python train.py --n_layer=8 --d_model=448 --n_experts=16 --experts_per_token=3 --d_expert=224 --d_shared_expert=0 --normalize_top_k=false --routed_scale=1.0 --router_bias=true --lr_router=0.000416 --vocab_size=16384 --norm="rmsnorm" --grad_clip=0.5 --train_tokens=319300000
Below are experts of layer 5 (counted from 0) of a mixture-of-experts language model. Rows are named router (the router's row for the expert), gate (a neuron's input weights, with its number), up (a neuron's input weights, with its number) and show model dimensions 224-447. Each number is 500 + 25 x the weight over its row's rms, rounded and kept within 0 to 999. Numbers have three digits each.
Before each expert's rows: a language model's description of what the expert responds to. This comes from a sample of Wikipedia text that the model never trained on.

# expert 7
What it handles: Years and table numbers
router:433502482515502527485505500474485533534518495499511492519516511469536492504485482476502494516509485455459485511519488490507548506517524514491542508490509492493500521485496516512497469495509468490529487508508487547489476457516514479513467476482513483498482525429514526502494514484480480501459464508508494493479489511533473513518496489574510490455492551520466449495478492508523508489528529489522477464479492485518498512473514510486525487531549478511500525534476490467480473473520517488479493475477563502477504520505482545500505523532518480518511505474517435507519481550538519481504490490504486507480504459493489537534539505453523514473507494524475547507519527484486524480460
gate0:469483472492481461470533542539484488534497509503485520458549472478492545508522511477533475494480524509473480478483477528530488488475509487485516506484516508543459527530491526497528484525529482477517519469473544515517499547525453506532503538539520518459491486500500505536515507554475470536480597489493514475550479474477492495503516497495508455503522515502472492449504510498546508500483540486541501495485463508494512480545502529509494488541478517515523515503492477521457468480478467497484521485460516481560496445490501465502556515493501492498500515500486505458493484557503480511450509523500546515522523481521506474504519495499490517510502487505519495499517457507460514476511
up0:497522520500515487468514473486489530478465509542519512496556551545526523514496507486489492475489455468568504541491458513485507468508539523511526519488493503478509518510486514455562455496478519487451501513512510457475499501498494498490527509515468495526454535495475526469530495497507486517522487477495478494523528502510509475517513457448491521528476500506528471522485500508485479517526479490503484487462501503491491513527512528511505512473503519474534519515557454453503512442492523480470499492501472499488509486527493455495496494500496425531495445547499458489489474535505528459498518532479531486495495528494511525496451510500549503496466483521495545491502512519518520493456

# expert 15
What it handles: Line breaks and headings
router:483514488472507514487526533516526506536556483493447517528468489494480484549526518516463491508472500533478490529501502531521488489472520495485518561543451509469512483474525479499491503477480542482527521515486480511516515446499499505495476478486472487496544509554466477455496503459504500541498484492544477536502487514495492499513490503484504500477506485523526540511503491501503490492502494470511527495490478494484526487526528494522538538506495466510506529507450513513499479499530474482495532518480492516521512486532545526488495509536466536531500527516518503471450504505456481484511482510480495461480475498488485524503490461471544501511492464490483474528489505491503509505477
gate0:524518497451484498481475501519495482496488485528540470495469509526519503473494501483503517471492482460549554485517507482493547490512502499507534478520432513487478515515533521521519479529498489461508479505427510485520481516473479492533502502490563502526476525516488487480473516529504497491525501482473524521493505492563462493470466506459518458486455503568485527490539458503487561515522473493524506501479482485439540476464445486531439499519525498481474497489526478505495461491488514487463524502474522507527508503498484515463531517518544500501488491516517520563453528548506477534566496485510492513513493517510506519490473555471492495481520501484508497508496485453486501475479
up0:540498527535485490542516496474472452460496510481511482492503495542484522482452493501498454532528488502487536501485463466462484525463501477516512495471501474532534534459504525470522450535480503483476466498530498494523498476490508503473485487498484518446523546489501511491531541507489481509476458527493545508499519515548493516503533527466478479501498505503504485492523511512517456548503517504498515499510497504446496461503470481512506505482476488506541483512471504542529495470458470490498509591498493475506431516510504495480522482539508505506477479450486510466503467518466493508519503538522549495464456476522513490478514536500530513486499480485506495511545470514508513515475

# expert 2
What it handles: Determiners and possessives
router:502533479492485516512523483493479474515492486447518499517501475497513535472450510517476504505522534490505513513515462458523509501498505489496541478478464511544496550513490487462541453538507537516511527472523472523458499503500502453499452512504512529533493525516472530533465509480523501481415530485490473515509531491485526521487515480461493498525489529469481497480461496462535515513461505483516491530512475495535507509486503524503512506512452477485539508478553496520516495452482468490510498447510483513511501528479498485503505482518526516477483487462475513514485493493503519514487500508493484509539492503488467451494519522493523487488487505520531513502524524505513509463528
gate0:552485496489477487471504498448496476443514488518466486500551511534459532480522483535493516509541498495488503490507508516451532469524494489511488494460497485517494504490457539513467507521495506540484515524491505495507515511475516518476466507474487532516454540463482475473468477498502542473513442479522481487532478469472494587491473460527509499486468507496536512535474535512512498503502482511544520524466537499514486431492531470505552498492507488507528501437450503479502521477520512483488473528442487498498501499499497506460500493488478506407493482508489529503538468496516474455506500553515512490484526495535518516470459522531534532490477507507505484522514499478541523477536
up0:518521514520494455456541492468490512466507496512498487475490488534502496470512489499545513496530492484505531511495515512475564463526531518508543486488447470485508498486515506542484499481533482532503535487500504494522518516465507535532508462466508523515471498498506464493489461433475513480462477486470539484491488473520481586475501493480489490517485542537501516473486513511517509512523520506551491493454542480520517457484499488539521506503497460543489487429497488486529479458520483477504479532484520496480522478509524508473461475492443550476486518499476530524520434498489486474495510528477495485499507526498494494511485524509519548489476473552464520490530487462518508488522

# expert 3
What it handles: Headings and table starts
router:504499518463487490532473507490480493496541510462501475501497515532485540513521512528472523492493525514491514494481478503489478497425525550469478521474495510457530490564537536479504487513473514527492521502487533525492504506499437508495478516522481504454535493516457507486494484479465514505507477543514473480501462506487487472468491466549464501472495502533548478459529452517490478486492517496509498510498466487516486484480540493550508516516526505526513469484473493520511493501498500509513494482486491455508483478477546520481489497500526509486507525491512485508462527479507474511514492548450539493512466453532461501502517499484537546492479503454491467500484498454555528492529
gate0:486503502499513488488514477483484526505524499519491478466499502518492486484488541488522478524486441509511479489549529479512507508457527482518526531536521490496508506522550538500498492488535479496511514425517502477490536552476535491488533543454501518499516471539503511512509517507508496489534529524534514475499471477479482474514552488509505544489490523500492514514458463519496491495490479554515514490522481501513455519467466484477523465471471475490499532439477511534522530519497539519528504516484510499515499550509487528527491507543482554506540487482512509452484489521516481531493501493495467512519500446533523495524471497507535514542503514468494491492533504482527504555488
up0:501493475531524534537498527532519466506527526516469504504514510497539513503482486506510448450519528494514536512459503514538447478486491497485522486498482493517513507510477417505473516512491512500504501490477485505512496466537462521495488479532513469485520475452509476537476517469503476497489525495503522490495505484535491516508481518514481474531482454473547507516519538481499504471522511487473512485443524470478536512553524522519475495492511478499528500494553478466479402496478507512485482537504555510464483491488501460493530547481508491497491494512484527443503489442486516503475501467512486490490507504452457536487465509473460526494456484490503510536466535571481502458473